config.toml
n_layer = 12
d_model = 512
n_experts = 12
experts_per_token = 2
d_expert = 288
d_shared_expert = 576
activation = "swiglu"
moe_layers = [1, 2, 3, 4, 5, 6, 7, 8, 9, 10, 11]
router_score = "softmax"
normalize_top_k = false
routed_scale = 1.73
balance_loss = 0.0114
balance_bias = false
n_groups = 4
groups_per_token = 3
shared_expert_gate = true
init_std_router = 0.0133
lr_router = 0.0012
vocab_size = 45986
norm = "rmsnorm"
norm_eps = 1e-06
tie_embeddings = false
optimizer = "muon_variant"
lr = 0.00747
beta1 = 0.93
grad_clip = 1.0
batch_tokens = [65536, 131072, 262144]
seq_len = 1024
train_tokens = 575900000
steps = 3733
dataset = "wikipedia_en"
Below are experts of layer 7 (counted from 0) of a mixture-of-experts language model. Rows are named router (the router's row for the expert), gate (a neuron's input weights, with its number), up (a neuron's input weights, with its number), down (a neuron's output weights, with its number) and show model dimensions 0-127. Each number is 128 + 32 x the weight over its row's rms, rounded and kept within 0 to 255.
After each expert's rows: "raises" lists some tokens whose logits its average output raises strongly, later layers aside; "gets" lists some tokens that make up at least twice as much of what it gets as of all text. This comes from a sample of Wikipedia text that the model never trained on. Tokens count by the router's weight.

# expert 10
router [176 201 210 135 133  69 154  88  92 125 110 114 133  58 146 179 146 104 168  65 133 140 152 137 148 101 102 149 129 136 182  89 102 203 114  70 136 171 119 183 110 142  93  84  66 124 174 161 162 130 126 159 166 146  72 116 103 102 101  86 151 173 117  78 126 117 125 155 130 191 170 116 178 173 157 126  88 126 133 129  76 102 130 174 117 163 136 103 187 125 114 169 197 120  82 127 171  84 158 139  92 126 113 137 148 182 141 147 139 114  89 142 121  93 115 144  86 168 136  94 146 111 109 159 141  91 147 143]
gate0 [105 118 118 113 133 198 150 123 222  78 198 145 155 138 151 136  98 105  78 134 150 102 171 106 163 108 121 195 161 166 144 140 145 105 115 114 109 134 126  85 118 107 147 163 128 138  69 139 121 127 204 135  97  54 163 123 111  30  93  78 114 108 111 122 121 153 101 107 112 140 103 138 139  97 163  84 145 155 166 147 109 162 119 106 129 160 150 182 186 135 134 148 164 157 123 111 106 124 173 103 143 143 114 163 168 142 106 138 128 142  29 112  76  84 150 124 153 135 185  27 105 118 151 130 155 166 142 118]
up0 [150 128 138 161 166 167 164  66 165  97 157 132 160 110 149 114  83 120  99 163  52  18 190 101 214 100 148  77 163 151 105 113 141 104  90 120 130 148 143 187 105  96 111 173 116 152  96 136 159 163 146 147 113  96 166 155 116 132  90 115 116 137 143 127 164 204 117  78 114  87 131 159 138  54 170 135  94 111 164 119 157  84 127 118  89 132 170 138 107 172  42 124 154 175 147  98  63 129 102 104 139  94 135 171 157 178 134 143 132  92  96 150 126 125 104 133 146 130 173 151  88 127 105 125 175 190 139 110]
down0 [144  92  98 170 153 147 105 148 112 125 115 124 156  86 134 108  67 103  88 138 170  70 127 122 160 181  90 198 107 144 118 107 118 147 149 175 124 143 155 137 159 124 167 134 167 173 102 134 145  71 181 227  93 171 108  96 134 104 125  94 176  74 104 186 103 132 137  56  50 129 115  88 152  79 101 140  91 103 118 128  97  80 141 112 153 176 144 112 102 114 107  51 156 164 106 115 161 136  97 142 141  99  90 111  85 156 103 118  80 130  87 127  83 102 152 152 160 126 134  92 127 154 109  93 135 162 114  91]
gate1 [135 141 126 105 143 190  93 132 137 116 131 153  66 148 161 193 146 144 161  70 172 117  84 116 143 156 126  83 134 142  99 128 154  72 161 110 106 145 131 104 165 116 115 170 123 134 111 137 126 142 105 169  83  95 127  94 113 134 183 122 118 116 197 123 128 134 181 143 102 171 124 127 141 191 146  56  75 118 143 142 103 147  58  84 143 157 137  96  88 122 125 102 124 100 143 113  64  72  43  76  74 154 110 176 137 126 102 116  99 181 152 227 154 118  79  71 177 183 146  97 155 109  81 108  77  79 103 136]
up1 [ 83 100 136 106 135 119  79 161 138 148 104 145 113 113 104 113 168 136 133  71 195 101  69 113  97 131 104 128 134 142  94 148  94 126 142  89 136  82 183 122 126 127 107 130  99 110 107 154  95  87 154 120 139 102  84  83 119 154 194 149  88 103 205 101  84 152 131 145 146 106 173 146  96 109 226  83 126 101 163 114 136 107  83 173 185 106 145 107  74 139 125 195  73 108 195 111 105  96 104 130 134 130 110 149 124  84  71 111 156 145 175 148 170 159 159 108  64 192  75 102 178 182 101 147  63  93 119 131]
down1 [105 156 159 146 171 106 143  85 128 160 145 111 158 123 124 152 124 150 193 163 158 136 155 124 102  85 119  84 161 134  85 149 103 196  89  81 134 136  83 158  52 114 124  95 108 162 132 127 142 101 161 165 135 109  82 113 136 113 147  99 182  69 152 116 118 152 152  91 113 154 169 127  86 153 106 150  84 124  92 108 167 115 134  82  61 182  97 144 216 157 189 153 111 180 123 123 114 147  98 134 124 123 179  95 114 119 167 146 142  99  87  62 113 111 173 168 149 135 128 134 138 104 241  89 121 150 202 137]
raises: "1", "2", "3", "4", "5", "6"
gets: " ", "-", "–", "1", "/", "+"

# expert 9
router [139 150 150 158 118 191 165 135 147 146  49 184 149 118 140 129 132 161  90 126 137 160 108 106 192 201 109 150 200 104 156 131 111  91 137 210 113 122 134 141  57 129 170 135 140 116  99 154  71 104 129 175 109 131 173 123 143 148 119 115 120 158 173 183 127 120  98 112 164  87  76 109 104 152 126 110  86 168 127 155 160  88  86 130 176 121 224 140 110 149 120 103 125 141 115 109 136 121 164 104 121  72 158 122 153 116 145 150 117 153  86 113 125 111 127 110 133 143 122 169 138  73 112 108 183 146 122 115]
gate0 [163 101 136 112 124 107 108 150 184 134  98 154 111 155  88 116 165 159 171 150  91 133 112 115 107 165 164 136 159 100 146 163  94 165  93 213 145 110 125 102  71 128 119 139 109 133 134  90 175 125 138 139 145  85  73 149 132 113 115 191 142 129 153 140 124 179 125 166 148 132 130 113 127 175 116 154 106 169 130 131  61 118 109 186 141 112  90 135 115 102  75 164  87  98 113 151 138 127 118 138 123 151 147 110 122 138 127 105 169 145  87 125 143  82 141 147 129 124 119 118 136 144 136  99 112 134 155 136]
up0 [105  88 174 125 120 122 170 124 101 150 108 139 120 103 127  80 164 134 110 151 168  67 125 142 165 146  74  93 135 112 139 108 115 119 148  87 111 122 109 137 160  99 126 111  73 127 199 133  98  81 131  86 126 147  84 115 144  70 156 136  95  93 136 167 114 120 145 170  72 110 126 145  96 112  81 106  73 153  71 151  89 146  99 145 149 116 131  99  93  95 131 156 124 123 150 136 129 133 131 120 108 114  89 142 130 185  97 162 114  90  83 101 154  76 158 106 172 115  93 103  57  92 164 139 157 135 204  87]
down0 [138 150 127 146 108 123  69 130 124 135 132 175 115 167 145 139 113 138  91  96 124 169 167  99 132 188 149 106  97 142 120 108 125 163 139 104 104 198 148 139 145 199 127 118 125 163 101  93 147 167 105 117 100 152 123 123 129 136 135 130 134 205  88  85 121 107  83 166 110 116 144 142 134  60  98 113 122 134  95 125  82 145 156 152 126 146 125 130 160 171 103 143 146 164  80 101 123 112  80 183 114  76  63 180 143 140 182 179 114 111 115 138 117 163 158  88 127 120 123 136 109 170 104 107 135 115 165 118]
gate1 [143 155 108  48 157 110 134 190 117 138 186 142 108 205 123 137 143  80 116 162 202 184 124  97 112 178  84 112 147 126  87  75 160  95 131 123 174 131 146 175 122 142 111 159 224 162 178  68 108 159 114 112 136  94 138  77 101 120 126  71 103 151 170 146  84 117 171 106 125 143  60 125 156 130 120 125 147 110  82  60 127 102 146 113 115 114 159  96 143  54 122 112 136  78 155 119 112 105  88 135 122 119 141 150 125 128 108 131 113 101 136 129 104 121 167 101 167 137 149  93 119 103 102 131 146 113 173 104]
up1 [159 131 154 132 117 139 133 113  94 103 116 167 135 206  63 135 132 120 142  83 144 187 137 118 117 128  90  92  94 172 108 127 129 174 104 107 114 101 159  97 152 109 106 101 145 162 148 102 172 121 177  97 170 109 127 131  76 125  68 128  93 139 167 109 144 118 183  94 151 121 117 157 149  87  77 149 124 146 105  49  84 150 145 110 153 153 114 103 136 131 159 112 147 164  91 161 120 189  54 150 119 141  87 106 110 145 165 132 105 148 122 111 125 149  78 126 169 174 101 152 152  92  54 118 122 125 127 177]
down1 [139  96 110 193 156 127 163 141  95  94 122 125 122  75  85 119 109 109  97 100  88  85  78 118  81  97 142 167 131 105 157 138  99 112 115 160 106 118 136  96 111 111 132  67 111  60 116 110 187  16 131 143 134 130 136 175  83  84 142 124  76 127 136 111 162 168 115 148 134 121 134 147 163  55 164 124  63 143 115 146  89 133  66 164 145 110 130 135 162 113 105 124 124 144 143 178 129 141 128 113 136 147 105 121  84 147 123 118 185  80 114  48 116 138 156 145 149 129 154 125 100 149 213 118 157 110  60 112]
raises: " the", " ", " a"
gets: " in", " |", " of", ":", " by", " to"

# expert 3
router [ 78 139 128 197 106 141 140 119 144  99 121 130 141 139 186 163 156 183 133  91 123 164 153 111 114 170 176  65  70 146  98 156 156 122 154  92 113 158 147 142 113 128 129 165 120 130 132 122 162 114 108  85  74  98 129 124 139 108 149 110 120 120 169 164 110 120 101 105 132  64 122 124 158 107 112  97 153 127 185 190 139 111 118 100  79 172 121 109  95  86 139 152 135 170  91 138 118 185 190  97 137 110 105  62 166 191 160 147 171 172 106  96  65 134 121 134 142 133 130 164 129 122 138  59 143 117 101 144]
gate0 [106  63 184 132 113 118 124 148 110 126 117 159 184 126 106 130 124 148 157 143 132  90 177 109 118 107 147 114 128  68  78 121 109  84 117 122 123 126  74 220 100 112 120 199 122 101 115 140 147 113 158 135 147  65 219 109 175 158 175 149 190 109 177 123 133 112 132 107 118 145 110 172 154  97 119 135  49 135 142 100 167  95 119 124 120 112 108 117 141 118 151 146 141 147 126 181 127 163 163 122  76 100  64  52  96  58 104  97 189  86 120 122 109  96 143 129 105 165  68 143 162 157 115 170 179 113 102 173]
up0 [105 163 141  89 107 119  65 156 114 133  77 120  44 176 159 116  43 133 167 122 127 123 133 167 122 128 110 120 129 131 128 149 116 134 109 130 125 146 103 115 138 109  37 110  92  93 110  85  70 140 104  73 109  91 146 116 123 161  87 120  95 131  99 122  61  93 110 147 171  91  81 172 155 138 112  83 128 139 193 192 152 129 120 104  65 118 122  86 160 120 159 111 152 178 165 121  99 151 109 142 124  87 152 124 114 143 102 211 150 140 170 183 142 153 100 152 159 119  88 149 154 109 136 114 109 154 127  93]
down0 [186 156  61  92 131 118 140 107 134 119  87 105 113  85 121 105 143 112  96 121  80 125 164 104 156 153 146 116  83 122 184  95 169  99 121 166 182 109 131 154 201 188  67 132  72 135 118 120 147 167 142 156 108 153 142 129 136 160 151 122 174  40 159  54  80 196 176 120 191  89  92 163 222 104 117 114 123  93 108 180 163 126 109 158 118 165  93 135 158 159 171 103 118 152 169 131  87  76 177 114 194 114 152 102 126 139 162 167 119  48 205 147 142 168 138  99 111 117 171 176 176 112 118 157  92  88  63 101]
gate1 [157 128 103 156 109 179 111 110 129 139  86 186 127 162 102 129 115 154 132  81 108 104  91 119 139 139 100 188  90 147 115 182 207  72 150 133  63  65  47 116 164 107 123 150 117 125 103 166  93  99 140 126  76 135  81 114 129 117  78 154 184 144 169 146  58 126 117 147 117 179 128 174  79 163 153 107 118 122 126 115 135 106 151 132 169 137 159 149 169 125 145 104 163 113 108 136 117 131 139 165 100 137 123 165 165 128 146  97 150 133 149 205  88 175  86 177 173  82 116 149 147 112  89 153 113 120 144 177]
up1 [141 134 131 154 137 137  83 153  89 133 135 128  82 106 121  94  86 126 134  78 111 134  92 117 132 139 142 152 101 149 139 117 171  88 145 156  96 169  44 173 129 202 136 110 124 149 143  77  78 157 122  81 101  94  92 131 109 109 201 144 111 159 147  85  41 175 131 137  68 205 166 187 105 112  97 143  93  96 122 111 116 133 128 167 131 125  71 124 154 124 160 131 217 182 109 134 161 136 114 122  50 133 104  96 183 115 106  99 108 117  76 163  90 146 123 159 147  95  90 132 148 143 118 146 133 119 143 162]
down1 [149  81 108  91  69 131 120 178 151  82  97  58  90 114  98 175 152 143 128 125 120 104 135 118 125 117 110 135 188  91 100 143 105 150  76  91  74 133   1 146 102 117 175 184 123 125 108 152 178  68 151  83 168  89 184 137 134 100  48 146 104 116 137 182 138 146  99 121  95 118 159 143  78 139 167 165 118 145  97 109 126 113 114  90 134  95 151 131  86 176  87 129 128 109 124 129 148  93 105 118 158 173 120 117 150 140 126 115 114 157  86 129 117 146  96 125 129 154 149  99  93 109 167 106 144 127 164 168]
raises: " the", ",", " a", " of", " ", " an"
gets: " of", " for", " that", " on", " after", "%"

# expert 0
router [132  73 142  66 144 169 127 103 164 148 156 168 102 115 157 101 151 152 134 117 146 118  92 173 107 130 189 153 144 104  99 117 129 128 147 100 122 167 125 133 137  96  57 173  99  57 105 135 105 156 132  52 122 133 125 123  76  96 167 101  94 111 172  71 120 152 137 154 109 151 164 115 170 124 135 112 171 152 136  86  81 121 147  93 159  91 126 123 102 129 161 157 181  88 106  74 111 165 128 102 157 141 123  68 190 157  79 139 109 160 155 167 150 171 124 116 142 163  96 142 178 109 153  98 159 130 117 149]
gate0 [191 133 128 104 118 113 102 120 129 139 119 172 160 137 181 158 144 138  76 122 138 165  84  98 108 153 128 148  92 139 101 136 120 124  86 192 103 118 134  75 103 120 140  69 182 142 109  86 197 143  98  97 155  86 116 127 134 136 124  66  72 122  68 159 126  99 150 101 156 104 166 159 133  88 138 176 114 128 119  71  93 178 140 180 118 162 125  64 136 133 161 151 152 176 143  70 158 173 132  98 116 202  96 113 119 160 111 156 127 161 115 168 151 143 131  97 154  76 109 117 125 124 103  97  95 125 114 107]
up0 [ 75 122 132 120  39 149 115  67 159 158 106 116 152  88 123 122 108 104 143  72 185 145 175 138 127 107 126 144  99  95 114 133  63 107 135 183 129 148 146  67 143 175 171 212 142  82 143 116  55  93 112 142 152 119 141 196 179  91 162 130 107 135 146 209 130 176  94 133  85 154  80 105  88 128  84 123 144  96 131  72 103  89 138  93 148 110 103 178 169 118 132 120  77 163 148 175 172 142 169 105 137  95 173 105 157  95 161 139 132 123 124 148  79 126 127 147 134  96 123 129 117 129 111 150  66 143 131 127]
down0 [140 156 112 126 131 105 176 149 120 175 170 137 134 148 162 142 126  74 105 162 153 179 144 142 140 146 138 133 151 124 154 100  87 142 108  57 125 166 128 166 141  98 148 100 119 144 130 120 168 109 159  95 135 131 143  98 125 117 117 142  97 140  99 175 180 128 105 109 118 100 120 118  41 146 112 149  68 113 114  96 126 179 156 145 128 114 164  85 179  75 137 167 181 111 129 152  94 135 115 165 116 138 181 126 155  80 173  88  92 140 147 146  82  89 158 125 174 110 103  88 125 101 116  92 113 123 185 120]
gate1 [114 145 152 177 143 192 121 153 144 155 169 143 183 136 127 128  99 101 111 104  88 153  97 185 136 156 169 118  90 160 205 141 145  90 127 164 183 155 189  91 147 153 143 178 154 120 119 122 183 188 152 129  98 177 106 119 143  68  87 104 166 106 121 160  74 149 144 134  90 133 133 147 113 120 102 186 118 122 137 114 147 113 121  86 133 156  99 132 128  95  96 117 159 132 236 112 128 155  99 180 118 142 158 122 141  98 101  91  99 204 108  71 185 129 102 110 104 101 142 183 126 150 112 124 103 100 144 169]
up1 [ 78 123  87 154 174 159 105 150 114 139  84  98  99 106 115 141  93 154 104  80  78 125 159 138 131 104  97 106 118 114  96 136 121 222 174 131  88 164  99 132  63  55 139  84 145 118 160 118 105  59  95 105 137 144 124 119 138 135 137 158 140 147 137 146 125 149 144 159 175  63 139 154 191 136 193 146 115  96 141 124 109 147 149 212 129 119  76 137 105 132 146 103 130 119 148 144  85 103 114 156 144 155  72 135 152 144 170 127 104 104  89  88 134  94 164 166 153 134 145 111 103  77 166 142 163 183 154  94]
down1 [138 155 100 152  99 141 132 162 205  89 125 156 143 132 126 135 131 135 146 149 117 117 111 133 107  92 126 127  92 119 187  99  74 121 161 149 160 146 157  87 162 141 162 130 107 152  80 114 150 137 132 120  80  82 160 135 101 140 222 150 178 145  76 156 168 146  88 115 129 146 139  48 179 103 161 185 123 138 134 119 128 138 124  97 147 162 117 125  83 174 105 130 110 142 184 139 112  74 130 142 159 116 119 152 152 158 165 163 148 160 121 151 139 129 147 140  70  91 108  86 138 134 137 189 143 114 138 133]
raises: " and", " the", " in", " a"
gets: ",", " and", " was", " is", " he", "),"

# expert 8
router [171 191 108 126 126 115 105 105 103 128 123 119 147 116 242 190  88 119  82 158 115 141 139 152 126 100 119 114 189  61 144  84  85 131 145  93 140 147  84  72 157  76 144 122 167 123 111 123 183 162 128 169 132 146 121 104 204 110 138 175  97 136 104 160 132 136 153 119 100 158 141 145 100 172 165 228 107 128 123 189 193 124 120 174 105 118 109 196 101 166  59 153 189 142  90 146 166 138  83  84  90 188 176 142 140  73 139 125 146 150 110 131 155 163 151 184 151 148 129 118 151 138 134 108 139  90  77 131]
gate0 [102 135  44 166 120  40 128 137 155 107  57 166 131 169 162 158 140 178  77 184 122 124 111  52  98 149 167  98 157 132 159 155  90 155 115 119 146 167 167  90 125 124 105 188 155 135  87 133 115 109 132 104 111 123  83 113  99 146 124 145 112 116 114  93  89 141 158  72 128 177 134 134 126 110 145 120 109 107 140 193 136 128 184 121  97 140 161  88  60  99 130 145 164 156 177 134 142 156 129 160 225 152 139 137  48 129 117 155 167 165 142 123  96 160 112 114 139  97  97 107 129  75 118 135 100 100 146 188]
up0 [107 151  68 142 134 139 121 107 152 143 183 122 186  76 127 139  99 142  99 122 150 116  60 130 169 118 172 101  61 110 140 114 111 251 184 141 184 130 180  97 150 115 144 151 136 127 152  98 120 144 116 152  82 166  99 158 116 123 150 127 109 159 155 148  72 156 133 142  74 158 172 125  67 131 127 122 153 102 111 139 159 160 155 164 147 163 117  69  90 112 129  75  69 128 109 123 148 155 106 122 137 159  81 161 138 184  79  43 102 179 153 117 173 162 118 148 202 164 111  99 148 134 147 133 117 101 138 189]
down0 [166 149 146 138 125 124 109 144 150 119 116  97 132 106 121 103 129 136 142 191 127 171 161 101  88 140  82 144 166 118 136 134 104 118 104  50 132 170  84 130 138 191 163 161  85  98  90 116 131 140 183 130 180 115 147 102 113 124  76 105 135  66 146 141 180 167 122 177 201 116  94 135  50 111 167  75 118 154 168 118 119 123 136 160  87  98 125 108 128 112 144 118  94  81 115 119 132  62 145 141 159 125 115 166 149 127 134 104  73  61 137 141 135 126 119 163 120 112 138 115 139 232 139 152 110 134 115 192]
gate1 [126 113 155 138 138 138 182  94 127 136 139 110 111 117 173 160 126 140 134 126 159  80 133 106 157 152 153 230 170 127 119 131 142 134 126  81 142 150 156 131  94 113 112 229 148 142 145 176 164  78 161 108 128 159 162 126 127 145 174 135  96 158 139 111  90  82 106 172 172 134 117 150  80 112  87 159 157  69 108 171 119  98 179 105 103 162 162 182 172 139 139 141 109 133 170 122 144 167 182 161 132 122 131  92 133 137 183 150  77 185 122 106 112 116  93 103 157 110 126 166 109  68 137  93 108 120  92 115]
up1 [166  65 153 127 166 102  92 177 128 181 171 127  98 110 101 117 133  99 174 137  94 119 108 134  98 174 158 108 135  40 111  94 180 126 171  94  95 123 176 112 166 139  98  96 118  79 121 142 106 124 190 133 159 118 163 136 172 152 141  70 122 197 150 129 111 114 183 119 164 202 114 170 107 125  92 143 101 109 112 122 121 108  81  92 146  98 139 113 124  81 209 104 125 138  87 100 152  97  99 117 136  77 125 176 132  99  98 117 124 156 161 114 121 115 174 109 145 131 191 121 151 132 145 104 184 147  84 145]
down1 [ 76 146 109 157 126 119 136  90 149  95 162 131 183 155 129 150 172  99 117  92 155 147 147  95 172 153 111 124 136 161 109 122 190 112 136 176 131 129 163 107 156 144  47 137  93 162 150  85 123 164 109 185 163 153 158  96 121 123 170 165 145 141 173 101 140 141 137 103 106 132 146 181 105 140 104 155 115  67 125 130 108  76 184 134 186 160 123 151 137 153 146  96 116 152 183 146 122 109 200 165 184 102 147 111 116 126 160 168 109 106  19  99 182 119 163  84 212 216 103 208 136 104 130 105 115 131 142  82]
raises: "2", "1", "9"
gets: "1", "0", "9", " ", "2", "8"

# expert 11
router [106 202 139 124 167  84 100 133  58 108 160 171 119  68 124  81 191 167 117 135 129 118 130 148 183 160 134 121 204 135 130  89 144 116  48 102  91 122  82  79  90 125  99  58  84 126 167 146 118 185 102 180 176 114 148 101 153  75 127  98 146  95 143  63 166  86 113 171 140 182 133  86 156 165  47 102 143 129 110 166 124 128  97 127 107 121 106 152 103 145 111 115 113 143 102  78 142  77 125 137 172 137 147 136  82 119 190 173 132 123  93 108 144 102  90 146 108 129  92 145 131 101 139 178 140 124 150  99]
gate0 [138 131 131 131 197 144 140 178 162  70 159 141 113 115 124 130  48 106 122 108  96 120 158 107  86 134 119 162  83 129 182 122 108 127 110 116 131 112 102 143  81 139 169 130 177 145 117  86 103 139 167  71 118  96 155 134  95 198 155 147  98 169  35  85 117 214  98 136  98 166 137 125  88 167  91 138 157 118 151 142  76 117 141 111  94 110 115 111  87 152  91 144 142 111 112 119  86 185 128 133 122  82 149 126 114  96 132 137  71 165 139 158 146 125 149 105 149 241 153 170 146 113 117 122 107 102  87 157]
up0 [135 105 117 151 123 110 125 141 133 140  89 118 118 111  81  65 133 136  87 127 162 155 135 160 129 118 121 120 119 204 214 154  94 124 121 113 155  83 119 135 123 170 137 147 140 119 116 111 132 123 114  89 204  69 135 163 164 106 138 148 102 178  94  80 186 192  98 189  86 122 168 115 145 171 149  99 149 129 131  94  96  94 111 111 113 114 138 131 143 142  33  74 119 121 160  86  95 120 143 109  94 131 113 154 165 146 125  76 140 124 133 194 170 122 123 114 120 174 140 148 144 100 164  70 159  98 170 124]
down0 [137 108 164 107 130 112 122  90 127 173 160  81 128 143 152 138 202 124 102 133 160 120  96 178  83 169  65 128 134 119 161 104 176 129 131 128 145 113  91  88  91 123 110 116 153  63  83 100  82 115 134 189 147 117  90  92  97 150 133  82 187 116 118 153  99  96 160 151 145 144 125 132 185 129  78 144 165  74 146 126 162  97 152 130 129 164 112 132  95 140 149 136 129 150  98 147 153 122  85  86 129 110 103 113 164 143  98 148  54 124  50 178  95 122 110 142  89  97 153  80 144 126 171 125 138 170 188 153]
gate1 [117  97 147 145 184 161 145 121 155 138  95 123  99 122 108 162 166 118 180  64 134 142 140 120 136 128 131  84 109  68 153  94 163 149 117 115 187 148 155 115 125 160  79 140 188 171 166 120 196 109 110  77 127 150  86 153  67 116 138  89 166 151  93 185 106  85 154 126 109 119 135 102  77 105 138 141 160 169 145 153 125 112 146  87 131  98 109 163 113 138 140 152 140 150  38  98 184 137  46 152 112 116 161 120 146 116 160 173 151 124 139 123  94 182 143  94 105  83  93 165 118 154 100 114 179 133  28 137]
up1 [105 123  87 208 140  77 165 127 109  80 114 175 153  97  60 161 151 123  97 125 172 130 172 187 105 151  54 116  94 180 132 110  72 140 124 132 104  71 128 140 153 174 152 163 105 121  85 127 145 142 104 104 122 118  74  93 114 180 122 120 110 111 192 111  66 125  95  81 181 145 109 136 166 114  96 105 144 145 127 162 131 123 112 121 180 146 104 195 118  95 183 110 131 157 140 104 148  75 130 155 136 205 134 154 120  79 113 151 105 141 164 145 117 125 131 156 166  58  82 131 106 128 158 152 128 174  46 188]
down1 [135  89 100 106 140 128 156 144 155 147  97  95 108 119  71 147  87 144 137 106 141  79 181  86 113 103 137 116 116  84 101 144 148 121  66 113 129 108  95 164 134 110 104 174  79 192 169  77 109  87 137  99 120 158  99 133  86  80 102 133 181 137  62 148  46  92 122 143 147 139 112 147 103 137 148 191 117 126 132 143 114 176 163 112 177 112 191 185 162 172 141 165 125  76 117  86 154 118 167  93  73 157 152 138 164 110  98 154  82 121 125 149 170  88 133 171 132 130 105 125 149 130 152 137 190 105  95 101]
raises: "\n", "In", "===", "The", "-", " In"
gets: "\n", " (", ".", "==", " \"", "==="